config.toml
n_layer = 11
d_model = 192
n_experts = 16
experts_per_token = 1
d_expert = 480
d_shared_expert = 0
activation = "swiglu"
moe_layers = [0, 1, 2, 3, 4, 5, 6, 7, 8, 9, 10]
router_score = "softmax"
normalize_top_k = false
routed_scale = 1.0
balance_loss = 0.00274
balance_bias = false
router_logit_norm = 2.0
init_std_router = 0.0112
lr_router = 0.000889
vocab_size = 32000
norm = "rmsnorm"
norm_eps = 1e-06
tie_embeddings = true
optimizer = "muon_variant"
lr = 0.00757
beta1 = 0.95
grad_clip = 2.0
batch_tokens = 65536
seq_len = 1024
train_tokens = 399500000
steps = 6096
dataset = "wikipedia_en"
Below are experts of layer 6 (counted from 0) of a mixture-of-experts language model. Rows are named gate (a neuron's input weights, with its number), up (a neuron's input weights, with its number), down (a neuron's output weights, with its number) and show model dimensions 0-191. Each number is 500 + 40 x the weight over its row's rms, rounded and kept within 0 to 999. Numbers have three digits each.
Before each expert's rows: a language model's description of what the expert responds to; "comes before" lists some tokens at least twice as common just after its tokens as in all text. This comes from a sample of Wikipedia text that the model never trained on. Tokens count by the router's weight.

# expert 12
Description: Head nouns, plural endings. Nouns ending a noun phrase and plural -s suffixes after the, a, other, such as areas, groups, number, stem-s, before of or a comma.
comes before: " of", ",", ".", " and", " in", "s"
gate0:466513479494421472472491473502553513547516472523531464504549481489505510587486494478543536415505458457519607457572514486490568458450484453500533518524469461508483500543448495484555543469489521493467493500492427504497487463479531487531515467492494493435507522534463532413472482414460459493563639482489493550464545476556464522520584504492512451504519509475567562483441388477478502554412503541511494545512487460468407556554498542495534542395543566513470499478468483488473488524530513531506548472518560507489488565564452531496525526561497467467457439485423519469484459506457506487
up0:559472525553482476483548497501428524502477428447497505453522480528477506419427522523415529493454491509499490482507531575441506473494425587447484527425586538481455526466512557465565488583503487482500495477498532482475458484511541469538481416463472527544496530472561564429448437400561509514509559421567471517497509493479509529503479546530528481465526469523554495465550548488512551491525435465390593551496518461503505509493473503576520507456543541453526478469499490526465509448426532441518480504498486518516495477532498444493549511479464468434500524525497510394490503555517528545
down0:486544449465515440562487489509504537461463568505472556516457526532543483515603496501471454448474463543518469511484508543517576471536475510481459508505518487474494590459543482497510474514455489490490508435445523546506524446566509498452526529485467490527444519477513495500380549542465534479618471524474494570550580452461489547500587487473465499461482495535532543495508436479449447516513431437556444500463404521493524511551462543489481492547441475443508508464471448476482508477471521542518513498464475500553555484531469487451534572508483395483511560507421410535448519448484457474
gate1:492426512475473538495418547510486521421497510491576495499526477475532477432487518433432467432504486544523435585524615415503534490481505510494457527528466535547515439548499509504531445580496536540604552470480474491531492492506579483546561508496481487605456490541533472477476476480545471460479460523474549557525455461495518473439482421541495482535477502457479521519526505474463495544500438534524474465602557503449442499485470513498518531492500554484521502471487558532513460506413498526454477469505500574557489580518507460552467481535486444421550559454517503518492490542519525557
up1:504406498571577507502450486598460500576580470510525472494494495500465472471449466482532501498487489480504506450447508486473476506484431490473512497613536457474466402547430558468541517507536508492544494474523527459530480440534474463561474523446490496498584416465500539512441479461548467480495525590579513562449429470583532450491539569491443535500453469514460520501542449499449465462489536507531452554455478450492527491561513484475546551521528504508537497550465516490485510554553505510448524505442492513453504589517556521520525534529574534487484450448488529478544512519480468575
down1:458461532568482418488506466525490458558484538482465479493468517509486440514432520452529466429496540500475462391587526493485542437522557406487566510479506494536524477449442455485468449522572504501558483451536536508569539503454500475528523499585551551489515546545458513492496479522504478590532436436507512489498481523426505486518496424534447589496529527479449459433521497553554489540577450501460486477546499539507495544480528540467506485491400506470476534467574517532468464519447489524479486484429539513462524438524483479429428457457579489533441499509456475475495487502460466494

# expert 13
Description: Action verbs and particles. Main verbs of action or event after a subject or to, and their particles, such as made, won, began, gave up, announced.
comes before: " the", " to", " in", " a", " by", " on"
gate0:509527534480550514454473448485384434543509509439536521475473412517514390549594546475454581533516569518439500508462490518485527468535560463527574523479487446572497540452521506501470502500476496521482495537482498552508499527497532500595523558541509425543449491564521511586520506543546483557463534519490495496427566474457505575449514477442493548460590450485486521469505403430509466452523497426496491494454432470495456413563530517532549514603470513482487514495467493519537520514520481489493468535491543509515512513488495485482540485507524414524465534467492514509457505511498537505
up0:465486489546462505496538521473518547568463508482503432525505524392468473475484491591408475543504420558520523499470482485496459516506504580527494484556551502503508475485491485510580458515480529481516444484466543498488396488489496512396505461523503559502458499440534509446519467508395501525486533541445562535548441483491559579509468558481531505548470506514451489516577452530477434576567415532442447479478508469461522528458466486492365494492564528539510503487490490467449492525438454514490502498550479429513504504510538485483526519463430546473423519508483452458453513508516496491
down0:512535536526386464514473478496548512494503556482478490519510487441563529548489415465437471428543473507486450514548502507531506500488504446559527514489558503534514521504502527528506514543430526503559516506463499491459470464479441459440405496581532498463563495553489495439488586457514518503483570521564504475566506514542567548512546538490454511440493485528570505493492466528431443564496461490434494455402452475488442503485503514499479514432420545534492505484465487465456508435484549517522551495529549495558512513412469501598520424513474414477526494462494479578522540506458558519
gate1:574513466521598537432436543544537481490521509528437466474518518534537452492437512526443514460522543483559433522460529554514490440530462489512505479520443587489444532526493484512509522436461511516522558492433535475528506546533488480573508443467490543444526463556534507411564461535548545483587440512453516499495502479457502521568509493576529470516425507451505502506444535536452560504490535553508545447514477513432554480443530477471547461452460510541463438517593434541504483478484575523535463498445517451541562511500581482529493512484524466445530463458514539552504480443536522517
up1:498473439558460471538493429581535442507485477496515478504433526496532523515454441495511525508504571465511545551480573604472508461409515433512574463461452539574466553507498562537456475507440473509446494453487495530421499452522515460487537489499496484423505459546486492551526488455516510462503494547512539469535469535456486456491502492509514464485517518501433510509507466550467549543585449498499520475460552439474542543470517427487515479457471452546522525421499449462476445479477431549500477492430498564466512504476461545566479484506536498486525417413569575556457535426523533466
down1:481519461587535423487514516554515469464511442498496531472515463471528439541524545525426465477451585485485547481492450478505436451509426464559480449518498488482524485488473519542500433476512506588530486443554493497478454475494431460434493593472509567491529505489470434460509461562429460521494559528483515513523511488524518560430492487536512518500477412466495404486553492486533505488477516393537515553503449576532534541551450451511515528414453523523523562431466444474603506494512495531520584550542480539439504529480474477523475510593484512463492488488496500509518517555536505507

# expert 14
Description: Table cell separators. Pipe characters, dashed divider rows and header words like Candidate, Votes, Pts in wiki tables of election results and sports squads.
comes before: "\n", " ", " |", "|", " 1", " 2"
gate0:463582452524457552503487550496507496527501537491481552563573472544520508535480496462542487472522491570441462441520477505520458464470464481445506495486514514542493453570467420510530483495443497515494424470482495457441544467532494566532456452491420577452528519515538466499541442502414502481403473432548462509501537462446483467536531521498457480498462454502508574503494540494482461472527521427483510458450550537399556466463520513453482536495513495524534567476482472497498518510491424488502457495453554552454513580534537476512523605473583483511462569515509463594444514483480427529
up0:491420515409504526506551500464512550465451464561519413548517525408515489434489484462541484551487466499453486509495479498505416480536549543535503561465479509516508548561485466470489446485521582547501499556514484475400462514497566550505489551552471474549498462511447539543447502499520461513566529505499574512469399521486492429437552533531543544495506531533497481520572472488386540473475498512542497522543498510550480449566509463476445486592493527459510442537541546513581532468462495498480552484444552472557483480447481538450538458498472523552499512565483447469494470477523547484
down0:597512555526508459452532557591523462533560525430534493444485472553556491483487476572490524460560519587516539497511537558512498505546503413440515432487425420555536494501512451482477444488509491458458481528551484466449442501444499501508483517494519504490504534443509540479452542494474487484504512505499501499463435505394502526459438530497512564530576442562454457504507465475506572505559505499518500485473507480513492541534503459482475513499520492531490508437452508507501506502448456511579508488496487424453441465475483531574525516552499394433601552444592517533461472455485522526
gate1:426542501541517514533469530463525471473472513514438516471572499572516452539498402510499494499539485504511545561502442457455436506588594532506504466503483507496452514521497521486490514510481494478516537462486442513413523513541496526482503487450558434537581489509462589419402497557445485533483456448431527475435472536594482518499471551526536460523545523502522492528464403465537511493578534471497513513545458476500463401487487424536481432491487462492423512476547484549538527498532548499485449449431550549488470438464530453439513475511463502493510515559516549460502496542472507524
up1:483523478566461512547543573566449490443589565522479539563482490512507473514489491516449547523486552554509502467567515445546433498499580506440490511547587514546511524500614541580465518485498482451489566468422518560477546477445437472515432479514490495551607535535450560493520458533491480515406452508478502529495533488464491515511531529432507489487533541516460488530529436517539483539514477484413488558526489499497466478482457455599530526442518434493501526543519460465508504465461549450464514423430545562472461434481504471476517498496504439461493536519533523494504503515481534532
down1:504531556466508456495452500494529494429456453510513500478498507554505487473570562422562541449453498497528554472464506436479463432405478524472486521493488567554562605474533437458502461592468508538571520421471559504460573473568482557465551500556521539545578508568504521515437543420519521469532510522515525544531494535570585541479440431490537457548503495513525544483464460501503531527499504552551479471510539486514503516566493529485503455529408538472483513456509437443534503496538464496477485520445478590503518512484506496494520573520554520485449506455540528510535504458510514461

# expert 4
Description: Table and statistics cells. Tokens inside pipe-delimited tables and census or results statistics, such as numbers, country or person names, in, (, medalist.
comes before: " |", ")", ":", ";", " place", " medalist"
gate0:437554529481478528396452561405564444462484507474480562524477492547473484450507461509494454411548532476486510418561539484486561507525514525470572525399520499452542526513442533484565555556515543492483429547483505548511490479472450541572520506512477489530496425552550502506460472530558521483555440516479494490423441507468530493553556555510498488524468455517499510466495430552542484507536502508555442545530522504511524492480494497533535549502498492483499550526471459487494431463484552555554505478532478449486467522491423594434469485546407472452445459521495503481529480500411495500
up0:595459499571519473571452486641542464450496485498443517540469555538475491498518476472456530532500520491498513518536488465532509500619572504490459493559519519519465481459494516558526536425539481530525511500497486452527514478526485506429508537572528493517441520481496514545487514529517533514474516525490527554551474464512530412424434445526535532516539454483529468580514545507422517460493501481478502450509484517530549488543516505541451478594518548436473446476504540427544594538503487552545424517466532601513552403512551473512497534520484527492551471462492528540458494474475472527
down0:541525572534513546479504483520519513523422476515466509479562508534556445518464395535511479481484561464447532492445524498404499475500448536504393476540496456572459495472539504433468507488493464456484541475504489587435531520552469555519555510539416510539506565495497504542470446453486512449603559467511407425516503500568525494478473502471556516579524482485465459538482493443496484447463554433518529488496521517515542430521537539499460462471429523500605480547517476554472486512482499506548534464464530509482467518492504557468545583534557468495487538485475509528459486473431516477
gate1:480558455527500481445560484494555488551514427457512480474457499471474497538411514482600529482572471519523474509503534480496484558533538480533477494453497538466536502538440529470475532541589562493470500463454513454513505482514489498486458487495503539496462477524435527508534504537498549492554543487506498456532444518466505477554526509555467462531561517483501403411515509515529508469481489430557507582513483505561530514497492563455491427419499492466483498481435481413529543462503609566598495475496539533453515417468481604502522462532473446489490466501487468490509592441425548529
up1:464526505514504513417619495527497487478596432470542562519526473452458516515478502456466530512475521485476515552548566434457541545533537517535554571480527475503567496565530476486464520525552534492524458473564564506416500490484534512531507524510509464508521462511531525465564503486509555535498503511513504446526536515474508522487571430536408465438486425520555449469467514514494509466494496381557549498542496513616517484533479567461521478526535572494410478544530505418440520477475521503528506515538506411482460442544482484460498447518449485468508532491509459512505537560447448497
down1:476550512510515475483465505509482491570573481538401528415554507519435503493448489525516475470529549431494562563543494523450509559446523548446530390472519456461563461578474491508575518491512433515479512543449483457523438459525505533515532496572461540572508513473514537464499506505448476521510458545522498510543580563492553487521364496542556528475600508453464533498480500498481521494521449504535460493488480490453562438553523464501477477405493471462586502493522515503541428482526570539473547498504499514493546504482573505471522496473483491460447525494550508509513507515538436450

# expert 11
Description: Commas and prepositions. Commas and place or relation prepositions after noun phrases, plus article-title = markers, such as village in, member of, near, genus.
comes before: " the", " and", " which", " but", " who", " a"
gate0:520518470522447489485502491539513519527404517551461459519501506483485479499498474544437436457425497492520459436503513467504459532492519470411497421606498471581534506516499496467518566494544493471554543428526576399544464509484513468521479553516453563454532480516592489506545475485508552514506559548520542505477541494451505502471515471497444530537472496465454436518627541459510431507463519508490558540442497452514489481527481522421499492579566513467490607537497447480489500477534554492515516583565482497491496526514488539497472497439593485483502532506556583498528480454505525511
up0:486571532569538523529477561552504564459469470542548484583485541520484414468450435436427524427517480475462509543492462543517481460547416558471495440507518501493482446441467533583508532454496445423482533465446541471476546543449567505546489461493491462547536498481458536520522397499403516475513515485473540463489490497497566474458522474529472473592514480544496469529512513513485498425443538487459544472513575478528425480510496484522514548500427520551444437471528505504459480537478542480494456532576567532503534528530500492525537463472531475452513544513488469525528495401520519464
down0:572528490548538455481563462488560472507473487478464524521517486551572456514468493498529489513474489513545517518560519486508509484465562409538529500549458523582562413539496559462490499485504464495458487431465474476524498532511493502503474491479537488577476547503555542460515553437539384513488430467501482542493489537505492442541541462480471511469539539509501460507490509567443480470512472514531472499485423483449598486524480458457576500482516522560476531441520527541464575481438448551459462371443496498536448440466494417391520485492435482541516495500472526522541558501487490452
gate1:540511560477538422524420547472579437501529515469505502433558487509553460491414498459515431458441565491433487464458492488433529549472556479542531446502520501448521421440616465522446438464423441498460510510519477514481571554535516424531468430548444493501510447438472500489500489524519480451501504477482534485482482517444531562479542521532452411476547491480502505521567444481552527533580492472464516494435540520514424529504507504512503465498423488489572507431531483540490542514502520512483531497486549436521488514541555484553451489502507508550519511491503550505468418491463533504
up1:504540427527439505509589443524474539520502514500469542520403549488384532467524527470516494497576479457527510499590475526509454494573522513423494526491419446463493566500468599462475530536616545421532561552537536469546501468495488513380496551469550501461517565521560471531491511485512472574465444494498424480483476490508433466506527488472518585526499509573521518546563494516492524464485437513505495487518477441558466433513475543489534487497534484479452502492447522538492494453455454495521496534527497504516540541535549529468458544531537471449499490512449474479479548529486482483
down1:408518533474480524536537442521520495481513503496528440474534492501448462448499465477515456556455499491550480511568456553499554484540532510526522567527408503520444548433500501493469554516531472551519575517521521495456535492522431519458539355508506540448530532606528491462395415465503489517470435507517446461561546529528492536557524534494504515431503501530502452508498447533524516552476544496488509447558430549566529474509516465529490479509490508523518508560435464513508483486452541538516534482505526566519507488485535466563525580494576509529491553537553544469483426476430454454

# expert 15
Description: Proper-name continuations. Second words of multiword proper names for places, institutions and wars, plus possessive 's, such as New York, World War, North Sea.
comes before: ",", "s", ".", " and", " (", " in"
gate0:540505530456553490453481525467467538489530483474503613484481475552470512482458488566470519502585480533449521501470503513514529544521495479487615483509495515488498525534527527502490530547615547536453461456554530467483580525513577490518514466481470530514512517497445482536501531578542480521465584540452531550531465494498438537536496436525511472517466513460476568572488472475418481459568536548458541443499544575513525499517553491483596493473472531562511538531508468497504505560508468547425493470412549453506453553515502559552476541583449542484551531549489501424451517502461496542
up0:423493514507487476499521509501475481589528506512507552467483498535519527457515512508492529467436493496543471510536470519523440525491484545413487523477445580426389466548515522509424533494512469526531561540503438602499489564490497539563519493547419399533460489523478445486563467504510492466455532488520480459448462497443464541502518526492484543472523535537502463461489550540498516489517439447484452591548533357464503551436527538529457533472517526540579448532550453487484447450489488522514549537490521514447624531513474486518539433486500504519531516499460501527551477507482465489
down0:406470479429451484501574432541469449550482527459558438587491534490484506485470542470556524516468534503576545495559513470482516475536566509506577424542538499496544486514522481483462449509438460490527516549559511557580492574483506514455457488531511515483512502462473508487478555466538535513492513512514542556493508478477528468489498480475418509537468513465566449503535459439545544519514476485485524515507464464463489533579526500513522454554456448491391481499451474491513531447565511505520465463443478488494482530486436469461454491473549426523502498384406463543572429478423513452
gate1:532498517448540510480468467539546533532532491490547518504465549491479538607529557500445540451534556459535466487512535466556529514482489503602510442580483552545478527495510477505519472538435501534510494520521419468490504543597486475441484539505413492522450442547477480478496524497442553503529528510556502511473515474469554480559548532505454544440539527449515553470466438487437471536519586551499558506447457526468551518519476485497530413493455472554482541557557517543576486513488478485482497518443521511508538580606437471531451466579478449483457462449506560492466521552486539474
up1:520477529503527514482581491536413602540546429491449557486508551447477494511512469520431485491506524542495478557528457469481518512459529514563465459456504521578484547527520440501459469473466473559465486487561533488447454522450540511436538557519405495452470435502513494503452497528469515477572543543559528542479541496447578542520563487511468555433509498476401477491519468465422524502450518476468573497466521527447503436480486515447480463480470484486537521534481497544519475553435552515474479446464502569544551530490594543505526491510605505529507490442516552516444568484467492483
down1:537501500551460482539531496472487465498522557554583524518525538522414463576478496514488546449512460500507501518475517539505518474535567481480518569504527458518384479528571450563471511531428498486573516542494510535509518441542519501444459501488522449514532551534528482566531530455494548581469518497461509507472506562454509521508561508504433489399465478564534538526512544481472483555513447511549491455441461476509549450532542444491524426505481461479563433476524464589517498490474474551595498565479510456458420508507499415483486556471502497535398528457483508518529496481588505498

# expert 9
Description: Infobox line structure. Line breaks, list dashes, colons and field labels in infobox-style key–value lists, such as Country:, Born, Coordinates, Website.
comes before: "-", ":", "\n", "=", " /", " •"
gate0:459544401502487470511463472477518524548522523440481522426527504440491471533402493513526530509486498457512516461549517554491508512500463478451570498465457514563471497519509513534359513545563518512545468540459466477538431413481521508556497522511509480542501505478482514442482465481483549465477520477467515529494482507558534486438461515472505519503469454528497517446552527464537519497551504477523508493565449545405471602484507536522505525463526475523464400499466454508442485489460466491551451494544508544483419390530517489405553415557471472499480424559512512583545485466508532504
up0:490547562493486529510470530475535460510506479514471426473555569449496482483493536523510535471468518527470434437447489482515508500534490477513556494498483544606520523531512477507548496469494507511566574483532462531450443584490555564438490457473421564513519488455497519510499471474471526439532489539529581482499590459511462507575508507543560515454517507536489509424502570490417463543506512478458465587520547473446407479547507459495581519544542457497540472535392473524527532505475483549541488518498493529434523516502491469446487554497461516448430569490510578461469479432446460466
down0:500463434509490572457472545530500452607456498488578500433421501464488543504517537507471461459507516483448438481479457540485472421464448607440569510566520481512535540540550570498481450448569477517503540498502576411511496508568513513493547457474455529482496473474443478534484485515487499563524456421429532535548518534523463494568505502485453520527554494485501490454503512539569515510508520519524471519510477483492500533429469542538508510508480579513544447414518550548507473522495505527489436448496523450445541579486505524499516504541450576520507450475532481478539479507593410500
gate1:531458517521499614486508491500446518524459540504498504548487536521431502535516483501544459462427515523459434506511526553523450517511548512492530511474480482426540505420512564507490533578432545550460495540482469532483569565480418508483493443459482545416542529495438486409491448463490554543524540504471439534538519583553462483485436539449475501495487442427452544489511472522460496559504483469515505580497522458405531457529477529560507562473505449508507461473462471464490520551511590437506464409506502512518554482550458504511504518458496605504513525547533493467573480485485502504
up1:557504432511500534476550505469471419462463512435456516533497525445446501450506503483534404505458503427433510501517550420529542547447502525455492496507522498440508531494546560426494485537512454488467560546405452473539513536515476526559515455509448550565437511533497496521426503488486511453496512530490597528460442478516467457473485475502510486582489420491482522526483457543465469554534462486459502442480498429472530367519479531470545531527506467499496472554490605470495484473490533505583485510517473554453531488517439477489527572497508516447489500488505432411522472464541493557
down1:574501463500487480560522513462480478519497420493495535416476550493486525529543527469490471478505557464508548500543518550515460531496556535581503515504573539473523489451464554454508463491500584508530471522465530501516422482476445485489453494491480474492440456514470493417582436514495504517579479475470511505464551526526483450463554508521405583445429467456551507488469435554465476482466483499561440525508584431473462485497541462572506510478507580518488580530555537524521468495509489555440476450523471478453417477442491477416543517504482554451534514483430450436530532505455512455